Weights of a small mixture-of-experts language model, trained from scratch on English Wikipedia.
Size: 13 layers, 25.9M parameters.
Training: a variant of Muon for the experts, 8959 steps.
Below are experts of layer 5 (counted from 0) of a mixture-of-experts language model. Rows are named router (the router's row for the expert), down (a neuron's output weights, with its number) and show model dimensions 0-63. Each number is 128 + 24 x the weight over its row's rms, rounded and kept within 0 to 255.
After each expert's rows: a language model's description of what the expert responds to. This comes from a sample of Wikipedia text that the model never trained on.

# expert 2
router [162 104 168 153 163 100 139 108  91 146 100 134 105 141 144 143 143 101 157 155  90  99 155 119 112 118 144 146 150 113 104 122 156 109 115 154 100 103 102 122 111 156 155 159 102 102 157 108 142 149 147 113 153 163  69 145 113 100 116 173 123 156 111 136]
down0 [ 84 133 102 110  91 115 118 122 123 143 141 129 101 102 163 142 151 138 111 136 165 100  98 144 140 128 114 116 114  75 109 112 143 148 125 169 130 108 149  91 138 149 120 165  80 134 140 123 131 154 160  97 157 108 128 156 116 124 136  93 127 129  98  71]
down1 [140 108  86 149 147 140 122 107 130  93 148 136  74 139 166 146 131 165 124 104 144 129 128 116  99 121 107  88  87 129 114 132 124 128 109 119 137 124 118 158 151 172 165 165 183 141 143  97 118 136 142 126 122 154 161 133 162 101 126 117  75 106 178 145]
down2 [100 116 108 117 119 112 146 112 131 121 139 119 141 126 113  97  71 145 105  93 148 132 206 133 132 129 121 103 143 125 140 122  96 157 126 135 152 146 127 151 142 142  76 121 123 117 128 146 181 109  67 124  97 147 115 132 116 124  91 152  79 117 117  98]
down3 [122 112 110 140  91 104 138 147 136 135 151 113 142 118 163 143 144 150 120 102 138 144 143 119 115 169 169 140 140 117  96 179 138  75 124 129 110 156 155 123 123 108 143 153 150 139  98 134  93 116 117 124 139 132 109  95  95 139 115 137 168 122 136  95]
down4 [168 178  95 124 130  95  92 142 113 132 100 164 174 105 150 118 176 106  59 197 169 132 136 128 118 142 134 152  95 103 120 123 138 119 145 101 106 140 165 142 134 159 103 102 106 117 140  72 103  95 131 200 118 118 141 123 144 106 125 139 108 165 111 130]
down5 [143 137 132 106 110 147  99 130 163 123 120 176 112 158 134 114 131 103 139  82 163 137 118 113 129 147 169 120 144 116 114 135 131  70 167 135 148 132 138 102 128 150 150 133 145 151 105 141 130 136  95 128 105 139 195 121 135 136 122 179 116 115 121 121]
down6 [102 116 138 112 129 122 109 137 133 163 101 141 155 153 126 140  99  95 110 118 135 102 149 100  99 123 158 104 113 136  92 130 106 140 145 103  74 110  84 118 129 157 159 161 113 127 152 156 122 124 111 136 124 114 105 143 191 150 138 142  65  57 139 105]
down7 [126 143 119 136 121 109 131  99 106 158 127 119 120 160  92 121 119 130 149 159 102 118 182 129 146 122 107 142 129 129 123 155 130  77 155 136 136 125  88 216 127 134 121 120 100 179 126 128 112 100 136 137 137 104 107 104  96 144 141 116 117 116 146 123]
down8 [116 127 108 146 109 166 107  70 114 110 157 166 114 145 142 141 169 111 103 116 134 121 144 131 152 104 177 135 148 145 125 144  71 124 154 119 111 101 124 129 110 167 116  96 106 116 112 152 107 119 118 120 154 108 125 106 128 111 118 120 143 127 137 105]
down9 [117 111 144 133 130 114 119 151 148 143 156  99 159 155 141 144 100 140 145 133 162 138 134  82 127 124 157 137  70 107 102 131 151  99 152 112 118 132  90 106 115 161 114 153 115 120 130 118 103  95 115 109 117 106 153 140  54  98 103 132 134 129 105 103]
down10 [117 168  94 124  89 174 134 133 158 156 143 126 134 160 153 135  93  86  80 132 145 118 137 113 158 126 135 142 133 149 142  99  79 119 124  95 107 107 115 103 103 192 114 101 113 125 161 125 138 155  93 149 138 142 144 138 112  53 158 131 149 157 125 137]
down11 [151 107 162 110 187 118 140 126 142 132 103 116 106 101 134  79 109 158 134 128 136  84 106 123  95 121 134 122 136  77 122 191 143 127 139 102 114 116 128 109  93 154 148 143 162 167  91 112 132 142 117 124 140 183 144 140 118  67 136 135 102 140 147 107]
Description: Determiners after prepositions. Determiners and function words opening a noun phrase after a verb or preposition in running prose, such as the, their, such, any, until.

# expert 21
router [161 104 170 157 163  93 124  91 107 149  97 173  97 142 150 138 142 103 147 150 110 101 143 118 131  99 152 157 156  99 116 124 148 142 126 161  96 113 108 117  96 157 149 136 106 117 155 117 141 155 151  92 151 150  99 137 118 106 108 161 131 157 111 128]
down0 [136  89 114 118 124 111 148 131 126 130 167 118 164 158  84 154 118 107 135 128 137 172 152 161 140 134 101 158 157  85 104 144 141  89 170 129  97 131 126  89 131 102 149 104  82 116 157 146 136  98  94 139 117 113  76 114 136 133 123 157 134 110 123 117]
down1 [140 156 149 131  93 170 137 115 164 125 115 130 103 141 177 158 121 104 116  94 115 132 152 112 141  83 124 118 188 161 134 132 116 161 162 154 153 126 127 146 146 118 135 170 140  91 146 129 174 136 112 163 123 137 203 128 143 161 147 150 143 124 112 131]
down2 [109 102 142 140 166  82 145 151 144 111 111 137 153 114 186 168  94 127 183 149 132 123 146 109 137 121 136 114 150 138 120 141 136 122 102 112 121 125  79 153 142 112 106 104 133  92  99 130 161 137 136 107  84 146 118 108 146 122 124 131  82 137 111 151]
down3 [ 85 127 172  96  82 112 148 103 199  76 136 104 139 151 119 140  98 145 130 147 143 117  86 114 118 100 133 101 114 110 126 155 185 163 145 141 106 109 109 134 120 145 123 117 150  88 158 146  86 114 124 154 150 101 102 124 118 105 134  97  81 100  99 135]
down4 [130 100 122 139 144  84 107 132 136  98  54 121 130  81  93 150 134 151 144 113 119 154 109 132  89 146 156 138 109 144 133 131 118 104 114 118 175 136 127 126 115  88 180  93 110 144 111 140 135 110 151 176  92 168 136 112  84 111  93 104 113 108 154 129]
down5 [167 134 139 136 102 171 103 143 151 116 116 137  88  88 138 145 164 150 115 148 109 160 105 151 132 116 106 139  82 130 119 135 151 114 114 146 127 142 126 150  87 149 110 150 130  89 141 162 124 143 138 112 165 117  99 175 144 148 112 102 131 145 110 126]
down6 [143 107 115 159 160 122 132 118 129 116 111 120 146 146 143 129  75 131  95 115 121 121 116 124 114  88  69  97 134 138 125 110 129 139 147 155 133  96 159 120 155 124 124 161 133  68 113 130 120  35 152 122 115 165  99 129 129 144 153 102 109 114 104 137]
down7 [ 97 173  93 122 113 146 157 136 114 131 149 148 133  91 117 118 126  87 165 192 168 122 120 145 102 120 102 110 131 107 120 108 173 150 125  94 116 140 157 160 150 107 168 122 137  96 100 147 115 102 107 149 125  98 131 118 137 135 134 131 106 129 107 106]
down8 [140 118 121 163 122 120 143 141 149 122 112 137 126 127  88 124 157 104 190 178 145 125 164 122 172 148 147 108 155 176  88 144 127 138 116 115 111 108 121 148 133 124 130 105 142 169 146 108 143 117 119 103 123 109 136 148 141 160 104 146 167 159 120 140]
down9 [149 126 116 126 139 110 125 134  95 162 149 134 104 104 113 172 162 128 134  98 130 129 188 149 156 152 112 144 121 163 124 156 154 148  78 151 145 152 124 157 173 108 148 121 117  87 147 126  97 140 126 159 139 142 117 120 115 146 116 140 182 162 125 143]
down10 [213 130 169 117 152 108 124  88 126 151  88 149 114 118 138  84 108 143 110 139  91 164 144 123  79 144 120 140 107 122 118 153 138 133 116  76 137 156 111 156 167 118  96 122 118 121 146 131 144 129 144  97 120 125 116 114 150 108 141 156 130 160 129 112]
down11 [112 101 140 133 142 148  82 110 116 153 147  77  69 110 144 121 103 144 127 133 122 109 115 151 138  64 130 134 128 119  86 109 129  97 149 118  98 132  95 116 124 141 117 116 146 139 137 102 103 101 162 147 162 127 138 134 103 154  83 139 112 110 114 120]
Description: Biography verbs, table separators. Past-tense career verbs after he or was (worked, returned, joined, won), plus table pipes and colons after Total in statistics.

# expert 38
router [164  98 165 156 160  96 130 105 129 160  93 157 102 140 153 150 138 103 157 168  99  97 161 111 132 104 152 148 150 111 112 110 153 119 119 160 110  99 112 120 102 146 149 126 105 114 148 121 141 155 152 102 148 153 101 149 107 104 103 164 133 151 107 107]
down0 [129 103  98 101 103 142 114 132 129 107 154 124 121 118  91 112 147 140 134  96  90  82 165 141 131 151 177 123 155 104 131  94 160 121 133 146 124 155 112 140 106  92 150 123 155 129 138 148 141 133 144 127 153  92 169 119  58 158 102 102 159 135 116  77]
down1 [126 144 139 172 141 118  85 122 152 104 117 108 129 106 114 131 170 127 119 191 147 139 169 107 111  93 129 165 127 140  92 136 115 177 129 130 164 112 145 142 135 128  88 125 150 127 140 139  92 136 123 179 172 184 132 162 132 146 100 151 158 120 153 127]
down2 [125 164 111 144 108 155 146 134 120 113 104 152 175 169 147 166 195 119 141 134  89 107  87 159  92 192 137 149 156 137  97 114 141 111 137 107 131 159  99 127  99 142 153  96 135 134 150 125 122 129 118 135 121 105 137 121 108 119 155 129 155 102 148 107]
down3 [156 185 127 106 115 129 127 121 142 158 128 124 128 140 106 127 133 141 140 136 142 107 139 133 154 114  88  86 106 127 122 170 120 108 145 177 139  99 111 129 118 113 152 149 127 122 191 148 115 116  99 148 144 105 117 151  80 101 115 135 158 106 135 133]
down4 [118 159 161 146 150 146 137 129 150 118 101 140 132 122 116 111 115 143 134 118 122 174  94  99 120 144 114 125 123 129 147 150 118 129 161 130 137 162  79 157  95 152 115 141 135 118  90 123  92 142 143 171  93 142  88  90  95 143 126 149 125  95 114 142]
down5 [138 156 128 132 145 108 137 121  93 183 117  95  98  97 135 153 146 106 138 102 141 144 109 114 131  95 109 135  97  96 133  94 118 109  78 100 134 131 156 169 100  72  90 101 151 171 138 144 130 108 106 138 126 113 119 143 141 112 122 115 124 141 159 155]
down6 [129 154 114 176 129 150 114 116 112 125 114  68 135 155 146 133 157 127 199 143 123 103 142 123 134 156 147 127 172 112 108 156 121 149 161 129 139 105 100 141 173 178 124 111 125 183 104 130  79 162 146 100 146 163 146  98 108 118 118 159 131 153 110 189]
down7 [110  83 108 122 132 123 110 119 131 142 147 123 132 138 186 149 153  96  96 152 171 151 108 159 126 151 131 156 109 109 163 129 123 108  93 149 164 132 139 118 123 147 151  92 116 123 144 147 116 146 188 137  75 120 139 118 163 128 122 104 124 150  88 123]
down8 [116 104 133 105 113  76 110  96 137 158 125 123 145 155 162 171  90 104 101  91 149 134 123 142 111 123 108 171 130 112 114 111 164 117 129 147  76 105 110 114 151 152 147 117 156  98 137 151 122 166 131  96 115 159 116 119 133 105 105 151 140 158 122 141]
down9 [100 120 135 157 126 138  94 139 147 136 118 133 109  95 114 110 151 103 138 170  80 114 164 162 115 100 169 123 151 147 109  92 122 148 156 147 127 125 123 150 148 147 111 143 102 118 148 123 104 145 121 148 162 135 167 106 138 131 123 181 141 134  74 130]
down10 [111 101  80 122 138  85 151  83 126 178 140 154 165  91 139 116  90 157 141 105 115 128  99 150 154 135 112  96 103  82 127 157  92  95  94 131 142 127 123 115 124 165 124 109 136 130 101 140 134 143 138  97 119 138 135 140 130 131  95 119  97 142 143  94]
down11 [157 126 158 139 134 127  99  97 113 163 125 108 137 111 168 133 146 152 121 120  90  90 139 129 120 164 133 164 145 150 132  97 136 152 124 184 117 131 175 113 134 147 120 126 138  96 159 147 115 124 198 117 152 111 108 113  92 137 114  96 101 144 171 152]
Description: Main verbs and table cells. Past-tense and present verbs after a subject (wrote, went, stated, includes, has), plus separators and digits inside numeric stat tables.

# expert 25
router [165  98 126 152 164  98 128  89 116 153  90 138 105 139 155 149 146  99 153 150  91 104 168 106 129 120 147 161 158 113 113 106 145  98 119 149 109 102  98 116 106 156 146 104 108 109 146 115 142 157 157 110 142 158 121 143 109 112 103 154 124 150 106 145]
down0 [126 176 134 136 114 124 113 110 114 126 159 143  86 131 135 105 186 145 114 127 154 104 136 111 125 133 132 133 164 127 130 167 143 115 141 128 104 182 113  53 133 130 166 130 108 113 159 124 123  87 159 120 147 132 178 130 109 144 150 147 129 108  79 126]
down1 [157  84 141 174 117 117 180 175 135 123 131 116 148 116 160 145 131 121  74 139 119 135 110 169 139 111 131 118 125 177 116 132 136 132 152 154 133 116  93 102 132 161 126 121 122 128 137 106 131  98 158 156 117 118 104 116 144 103 118 132 137  70 167 169]
down2 [145  90  97 154 134 129 118 127 115 134 105  94 126 140 158 164 133 135 116 128 176 163 165 115 115 135 143 160 154 187  92 130 111 169 141 159 140 114  83 179 139 142 140 132 114 122 125 125 157 152 131 116 139 105 118 108 141 173 134 130 132 130 116 170]
down3 [ 99  56 106 129 146 131 142 129 147  91 152 146 150 136 136 115 134 122 145 137 170 126 164  83 134  66 133 144 129 113 156 134 125 130 150 118 132 100 114  77 144 161 128 148 117 147 155 157 125 144 136 132 101 110 140 132 112 134  73 165 142 130 151  91]
down4 [ 93 103 112 124 101 119 132 147 123 145 147 150  99 153 139 145 133  95 150 174 113 169 137  90 121 126 130 147 131 122 110 107  99 139 132 119 144 127 152 135 136 154  99 156  98 104 172 116 170 147 119 112 123  95 190 140 148  93 116 126 126 113  87 135]
down5 [111 127 144 157 125 129 147 124 177 121 124 141 167 164 153  89 126 127 151  94 149 154 122 103 104 118 144 151 147 151 141 110 126 166 128 118 135 144 138 145 126 112 110 115 142 129 132 114 156 145  91 164 125 133 114  99 124  92 110 199 128 147 151 128]
down6 [ 87 132 115 120 100 157 147 127 111 128 135 119 122 136  95 158 149 144  82  99 107 129 109 111 136 125 136 161 122 126 106 143 162 135 150 133  97 125 152 124 117 121 129 124 130 133 116 114 150 128 151 141 120 104 141 155  92 147 168 113 150 131  78 163]
down7 [ 95 126  83 139 107  98 159 146 126 121 140 117 102  87 106 138 143 126 106 107 160 154 111 135  92 121 121 148 101 142 157 106 112 118 142 144 114 128 146  86 131 145 150 125 132 145 126 109 115 170 161 119  91 109 110 149 107  91 101 142 141 111 112 126]
down8 [142 131 145 110 105 136 150 151 123  88 141 175 142 103 118 121  93 149 112 129 131 169 164 180 109 112 156  75 142  96 122 127 147 149  86 121 151  95 148 122 141 155 115 109 112  84 141 153 113 108 109 129  79 125 134 121  84 148 146  97 129 117 130 138]
down9 [139 101 129 149 173 165 150 108 119 108 119 144 151 144 144  80 148 172 115 167 118 141 168  98 108 143 135  82  92 169 154 142 156 118 155 134 150 150 141 156 109 140 121  92 128 129  99  78 116 125 152  99 138 162 109 105 124 118 122  90 157 133 146 118]
down10 [126  94 137 165  87 131 109 173  94 131 105 154 112 149 112  73 119  88 140 164  78 156  58 110 132 139 139 146 138 145 112 166 114 114 102 112 137 133 131 117  85 165 135 130 151 133 161 118 125 116 143 143 156 150 126 141 134  88  97 157 121 101 128 160]
down11 [104 127 119 109 130 135 147 108 159 131 128  55 134 124  76 153 134 144 125 144 129 145 127 146 110 124 139 135 126 107 121 110 119 119 110 119 112 122 125 112 117 125 124 127 128 103  89 102  54  82 129 161  85 131 177  91 133  97 171 122  96 127 130 143]
Description: Headings and infobox fields. Heading markers, line breaks, title words, infobox labels like Born, Died, Occupation, Founded, and digits within years in titles.

# expert 39
router [143 107 130 125 128 114 117 134 131 128 138 173 113 140 126 152 117 122 134 126 126 120  70 101 155 131 146 135 139  90 112  77 126 190 133 142 138 148 108 129 140 152 156 135 147  97 148 107 164 133 129  67 153 134 141 127 119 134 132 123 145 136 140 113]
down0 [109 149 131 107 146 168 138  93 143  99 163 159 141 122 131 111 115  94 147 129 157 138 125 152 136 162 105  89 116 168 142 101  96 155 124 146 119 151 136 101 114 117 126 133 127 129 120 157 133 145  99 134 100 106 134  84 125 126 133 147 138 144 164 129]
down1 [112 131 101 163  94 116 123 115 130  87 108 130 121 130  63 118 119 135  82 114 136 108 117 126 123 120  96 150 121 112  70 124 158 134 190 105 137 133 117 145 157 114 141 124  78 126 126 131 133 120 106 110 121 146 101 158 129 167 147 131 137 142 125 128]
down2 [107  97 124 141 173 168 126 154 100 110 137 157 120 142 104 112 124 106 102 119  93 150 133 156 121 122 150 112  95 135 150 128  90 136 150 165 156 129 151 128 147 124 147 149 127 144 117 179 126 113 131 159  87 148 150 133 124 112 135  86 145  86 114 143]
down3 [153 140 116 112 107 144 117 120 131 100 107 126 137 128 129 113 117 116 104 172 115  97 129 137 162 169 112 168 113 124 160 109 113 146 127 128 139 144  86 111 127 108 155 154  95 118 151 136 180 104 128  71 115  93 183 155 174 122 130  84 161 139 147 119]
down4 [120 125 144 124 104 109 121 160  95 159 104  97 131 137 173 167 141 101 153 144 130  90 131 100 126 117 134  88 145 107 147 136 124 149 107 135  93  97 117 131 109  94  83  92 140 156 107 131  90 146 125 144 135 161 141 111 109 142 108 151  85 117 126 132]
down5 [151 152 106 121 105 142 155 152 102 125 130 124 120 105 123 137 102 156 122 135 119 141 135  94 139 115 126 127 117 150 119 123 128  91 115 151 127 148 135 115 184 169 137 146 113 150  87 141 133 154 109 164 118 111 135 112 179 170 172 126 112 163  86  97]
down6 [118 166 153 120 129 167 101 138 124  97 148 105 150  82 131 143 118 137  98 115 114 149 143 107 105 123 171 147 111 154 123 122 122 120 127 136 116 105 168 127 132 144 122 152 157 128  89 152 101 113 144 192 129 126 120 149 165 147 175 130 149 128 108 143]
down7 [152 154 129 151 160 153 152 107 141 133 127 128 133 142 122  93 102 174 150 157 134 141  94 112 176 105 119 140 121 161 142 133 138 107 120  96 137 150 107 103 151 117 113 134 123 117  98  97  32 124 138 151 117 126 138 130 133 129  94 125 126 127 109  85]
down8 [128  99 139 147 118 158 134 149 130 122 136  76 141 139 118 122 117  93 120 133  97 122  85 139 119 148 131  67 100 161 144 128 105 138  67 112  79 143 130 136 133 120 144 143 141 159 122  96  63 119 140 121 116 103 129 108 123 116 146 135 116 146 145 149]
down9 [111 130 105  82 124 134 148 105 157  95 134 143 144 131  92 135 139 132  88 125 129 144 148 144 158 167 148 120 128 127 167 131 120 152 129 178 130 153 141 136 101 118 132 154 134 113 158 133 176 129 100 101 126 108 123 147  76 113 145 162 140 119 143 135]
down10 [158 140 145 100 106  96 112 121 164 133 152 144 155 120 120 139 116 176 128 133 155 139 124  98 113 152 126 160 169 123 104 129 167  99 142  96 135 158 152 108 135 138 145 137 111 122 126 130 140 153 125 131 144 115 121 157 119 101  94 164 134 162 119  90]
down11 [143 151 142 113 159 123 148 101 129 131 165 137 107  87 120 140 142 111 137  91 188 133 155  99  91 158 108 108 130 123 130 160 125 109 157  96 141 132 128 133 148 173 124 133 118 166 156 128 142  89 148 142 108  95 102 101  97 104 138 114 132 116 128 112]
Description: Verbs, relatives, clause commas. Main verbs and auxiliaries in running prose (was, is, has, would, became), relative which and when, and clause-ending commas.

# expert 44
router [158  98 126 158 157  92 131  90 130 146 102 153  93 139 154 145 138 105 161 149 100 104 143 115 124 108 147 158 146  98 112 113 157 105 124 154  91  99  98 112 113 144 148 116 105 113 146 110 132 156 156 103 150 156 117 148 108  99 122 166 130 165  98 152]
down0 [109 122  98 127 114 117 163 161 144 136 116 109 101 135 135 179 100 108 116 142 133 142 142 134 175 125  79 119 138 163 101 157 115 131  93 143 119 161 174 125 100  82 128 151 109 162 143 140  65 103 164 136 124  83 143 123 140  98 131 128 160 147 123 128]
down1 [127 126 134 143 141 136 109 175 159 140 131 177 137 121 105 172 129 105 106 137 116 156 113 136 120 123 135 143 130 162  89 105 167  93 137 115 131 114 123 158 152 138 179  94 109  99 140 147 137 155  97 170 123 128 117 120 117 121 134 196 109 164 170  82]
down2 [118 164  69 145  95 110 114 150 111  98 101 104 129 113  90 131 162 110  97  73 155 134 117 130 143 125 120  92 144 148 127 143  87 114 176 111 135 103  75 127  97 115 134 147 133 109 132  87 113  88 114 143 114 123  90 119 105 174 147 109 145  97 128 149]
down3 [150 127 145 129 138 140 124 154 164 166 163 134 151 157 153 144 141  94 134 163 140 157 123 142 121 121 167 144 138  79 120 131 152 143 152 114 111 157 162 112  92 162 155 102 112 148 136 143 126 132 115 140 160 169 141 126 104 107  97 140 154 142 107 114]
down4 [109 121 148 128 126 147  87 130 124 138 121 171 111 118  90 139 144 100 143 121 146 131  90 114  80  83 129 157 118  89 105 151 123 190 128 174  89 169 128 117 138 148 177 111 121 140 143 114 174 132 112 113 124 159 156 137 125  98 115  95 156 112 156 106]
down5 [114 103 144 131 199 102 153 127 118 134 105 167 162 116 122 135 109 171 178 164 136 145  95 115 101 163  99 128 156 129 121 123 130 122 143 141 158 135  94 119 110 133 138 173 140 116 106 151 148 111 138 123 138 137 125 119 130 123 160 144 193 143 151 125]
down6 [147 145 118  97 124 138 125 107 127 130 120 149 136 121 123 127 134  95 118  78 129 146 148 133 107 142 129 107  84 200 161 110 155 122 144 109 138  75 102 130 172 139 125 117 142 116  96 136 149 157 157 148 164 166 125 144 101 127  89 121 116 114  98 133]
down7 [133 122 150 121 140 111 122 123 179 111 138 129 114 155 151 154 129 119  95  77 156 147 142 150  78 125  89 129 119 135  92 125 137 107 114 137 155  90 105 139 161 141 165 142 120 145 129 114 171 140 144 131 143 150 152  85 152 130 172 106 129  88  90  99]
down8 [123 105 168 185 119 178 143 131 113 132 116 168 100  98 115 151 129 122  97 141 103 116 130 106 138  76 137  97 122 115 104 110 150 115 134 180 167  86 138 137  76 131 104 144 137 151 134 127 149 127  92  75 138 137 141 158 150 201 141 121 153 169 138 141]
down9 [103 132  90 160 118  95 123 134 135  77 130 161 117 165 111 114 136 123 135 135 118 126 151 159 110 145 113 138 135 132 145 131 168 107 158 152 137  68 148 122 139 141  91  74 143 158  64  97 123 187 135 147 113 176  65 146 118  96 127 112 132 136 133 148]
down10 [138 160 176 128 156 103 119 123 130 157 144 120 100 148 154 143  93 104 108 123  60  84 155 100 100 114 135 136 124 152 125 130 136 131 163 115 184 149 134  78 129 136 136 104 138 115 115  85 117 107 131  97 125 105 137 117 110 139 120 102 101 104 110 126]
down11 [104 124 112  96 191  76  94 129 134  91 143 130 175 128 145 107 143 124 109 122 180 131 127 127 129 167 156 153  91  85 116 138 115 132 138 136  89  90 102 114 153 151 128  98 112 138 117 166 131 133 141 132 133 106 113 146 159 159 113 119 113 144 126 113]
Description: Infobox fields and line breaks. Line breaks, list dashes, coordinate digits, and infobox field names such as Born, Died, Website, Coordinates, Genus, Founded.

# expert 40
router [166 104 174 160 159 101 130  78  91 164  96 129  92 149 146 151 145 105 145 148 110 106 158 107 116 103 146 166 156 102 116 114 146 103 114 150  95 106  99 114 115 147 147  95  96 105 149 118 147 159 150 108 149 156  89 146 111 108 106 158 135 157  97 126]
down0 [116 120 120 118 172 158 160 130 112 168 146 122 128 140 135 152 112 107 122 150 117 114 116 104 123 137  91 147 158  73  82 170 131 124 142 106 108 128 137 112 128 128 114 110  80  68 166  81 123 151 117 104 127 114 177 148 137 128 145 140 123 176 140 160]
down1 [118 151 127 113 130  99 124 132 151 147 121  74 134  97 115 135 144 106 115 154  93 132 153 165  84 157 143 165 172 120 126 114 148 157 113 141 109 191 114 123 173 116  94 139 101 176 141 125 209 137 132 155 159 135 100 131 102 110 130 161 122 153 148 147]
down2 [ 83 153 135 189 158 130 133 133 147 118  81 139 142 179 124  97  85 138 138 127 111 144 140 134 114 144 123 141 164  84 175 137  97 115 119 103 128 161 142 121 109 153 163 130 137 102 107 127 157 161 111  99 105 167 156  98 120 122 115 127 112  88 156 148]
down3 [107 129 141 121  86 145 114 133 136  92 103 103 110 103 117 118 141 144 141 156 134 127 108  90 108 129 138 152  98  94 105 155  99 136 164 148 136  98 106 118  89 151 117 164 140 147 123  61 111 137 134  87 133 134 100  89 135 145 130 105 117 102 121 186]
down4 [ 93 167 119 142 132 111 112 102 108 123 131 125 154  97 118 159 127 158 112  89 151 136 145 121  86 150 130 124 107 100 159  92 134 129 157 140  93 186 112 121 124 160 105 153 135 181 179 161 116 128 160 161 112  91  95 132 172 158 121  95 120 132 113 137]
down5 [126 117 131 107 150 108 121 139 123 133 140 112 119 141 109 122  80 125 114 144 186 145  76 139 120 170 110 144 151 144 119 147 158 128 168 123 147 120 174 138 141  83 127 150 120  78 130 124 129  98 130 129 104 184 110 139 122  77 194 100 139 112 105 120]
down6 [155 153  99 114 115 150 114 149 181 138 140 112 137  90 134 125  73  83 123 127 140 119 117 155 123  80 129 143 126 115 107 159 169 134 136 114 133  74 133  95 102 153 115 141 188 128 110 128 106  97 155 100 150 151 103 114  95 100 144 131 150 104 120 134]
down7 [190 125 146 154 115 132 112  95 127 127 123 141 105 125 104 155 111 112 124 173 114 189 112 127  97 154 126 119 134  99 172 143 116 125 113 112 105 104 122 100 151 117 136 156 120  89 129 126 153 110 136 130 134 102  98  88 120 141 149 164 145 102 128 164]
down8 [148  98 109 122 126  98 173 136 129  83 152  73 125 101  71 170 175 132 132 134 145 144 152 127 178 118 148 145 104 145 133  90 152 116 111 133 132 127 121 110 118 110 156 121 154 158 153 107 179 145 119 125 137 146 110 162 114 130 183 118 157 152 128 142]
down9 [112 128 184 135 130 119 149 122 150 118 121 123 108 123 158 112 121 105 110 129  91 128 119 135 102 124 126 169 175 125  83 128 165 117 153 117 180 119 104 149 119 137 155 128 165  86 129 101 123  91 128 150 144 141  93 119 111 112 121  91 155 144 140 144]
down10 [144 141 141  98 140 104 113 173 183 148 122 167 128 101 132 136 133 109 148  96  95 117 113 132 113 128  95  90 185 124 151 162 158 156 115 101 141 109 165 118 102 106  99 147 124 113 117 120 111 142 140 143 125 122 145 151 116  96 126 105 125 132 121 141]
down11 [127 123 109 169 162 108 127 133 132 113 122 127 129 114 126 133 154 141 149 139 107 110 126  83 122 110 107 112 122 137  83 123 149  83 104 114 143 117 129 159 151 140 112  97 133  98  93 151 178 121 102 132  73 120  96 122 120 123 138  75 137 104 129 153]
Description: South Asian and accented names. Pieces of Indian, Slavic and accented names or titles, e.g. Bha-skaran, Singh, Hrbat-ý, Aravind ku-mar, plus sentence-final periods and spaces.

# expert 62
router [152 101 135 153 160 103 150 106 118 143  98 183 107 144 157 146 137 109 150 162 101 107 188 106 126 102 147 159 148 111 125 115 144 132 120 154  98 103 102 115 101 148 150 122  98 110 149 118 142 166 154 108 156 149 126 135 105 108 102 161 122 166  98 138]
down0 [134 132 129 117 132  97 131 144 130 126 116 175 128 118 121 133  91 171 132  78 136  96 152 139 109 130 164 173 159 129 117 136 113  98 134 112  96 146 104 134 140 138 131 104 119 163 105 113 142 146 174 113 177 138 169 121 114 127 116 135 134 129 117 127]
down1 [146 114  88 129 142 109 122  95  90 170  57  75 128 147 149 111 162 130 142 140 131 127 149 118 144 122 143 155 133 143 129 116 145 108 131 136 125 107 105 127 103 102 143 164 168 145 127 101 141 178 126  91 156 131 125 135 185 109 125 131 121 159 101  99]
down2 [ 99 145 135 107 127 208 107 121 176 120 161 158 180 173 147 126 137 135 114 149 145 121 131 137 104 130 101 125 114 157 133 153 105 134 142 107 140  86 118 171 163 161 141 102 122 130 160 102 152 133  97 179 140 111 108 127 112 134 142 126 109 111 137 147]
down3 [151 135 149 103 136 118 137 108 165 118 139 137 133 104  85 110 117  85 157 161 131  64 122 134  95 156 147 153 148 130 138 166 134  93 121  87 126 107  92 119 134 121  72 128 140 174  97 107 141 177 156 156 154 116 135  90 132  98  71 164 155 174 134 126]
down4 [142 155 116 114 139  91 137 133 104 103 139 144 102 149 147 154 164 178 133 153 151 152 100 152 116 116  96 106 150  93 115  91 133 134  87 166 131 119 118 104 134 130 135 137 149 124 163 138 112 176  95 104  96  98 120 109 145 123 141 125  99  95 116 157]
down5 [129 164 109 110  83 128 175 117 116 154 122 106  58 155 152 167  95 122 101  97 171 135 116 110 106 122 143 120 103 168 168 148 125 138 176 150  95 147 152 113 118 100  89 161 153 145 137 161 134  90 112 155 117 103 125  97 119 162 142 117 110 129  95 147]
down6 [ 85 149 146  97 119 141 141 139 105 106 144 104 162 124 141 135 126 162 117 120 185 152 132 171 119 168 138 124 127 164 120 133 124 121  90 112 148 131 119 135 135 116  59 144 128 110 152 126  87 136 129 170 133 110  87 124 106 130  89 115  99  99 107 149]
down7 [122  97 149 166 114 124 154 119 131 147 118 149 141 172 162 132 153 118 110 141  74 186 121 130 157 112 117  67  97 118 130 103 130 127 141 151 119 123  95 161 173 144  71 116  82 118 134 180  89 120 112 115 142  73 108 116 131 162 120 155 148 127 117 114]
down8 [144  85 118 172 144 116 143 116 165 126 110 137 111 125 137 163 111 125 138 151  86 143 111 195  99  87 106 115 153 113 132 101 137 150  85 112  85 112 105 107 105 140 125 156 153 156 137 124 114 105 140 101 145  90 118 135 120 134 148 103  84 111 107  82]
down9 [126 132  96 117 141 156 152 136 137  85 181 139 128 124 134 117 143  85  68 146 115 140 105 121 136  83 136  94 109 100 134 149 160 142 161  95 132 144 139 118 127 155 115 135 112 117  98 111 117 133 129 110  57 118  73 139 119 137 125 108 148 127 108 108]
down10 [ 78 143 140 151  82 167 100 143 153  89 148 106 123 127 115 155 146 118 139 133 102 138 121 142 106 114 150 154 112 116 134  78 147 167 156  82 131 106 156 101 123 131 152 147 131 112 113 128 137 160 150 154 132 134 126  96  96 163 111 112 131 104 135 128]
down11 [122 151 114 142 114 103 152 156 169  67 129 146 131 137 105 121 124 149 169 155 135 164 165 146 110 148 146 125  96 132 112 137 183 154 126 119 120 139 113 152 160  83 130 109 107 128  74 168  91 106  78 136 125 121 102  93 138 164 119  96 103 169 155 114]
Description: Sentence ends and year digits. Sentence-final periods, closing ". and )., line breaks after sentences, and second digits of year ranges like 1993–94.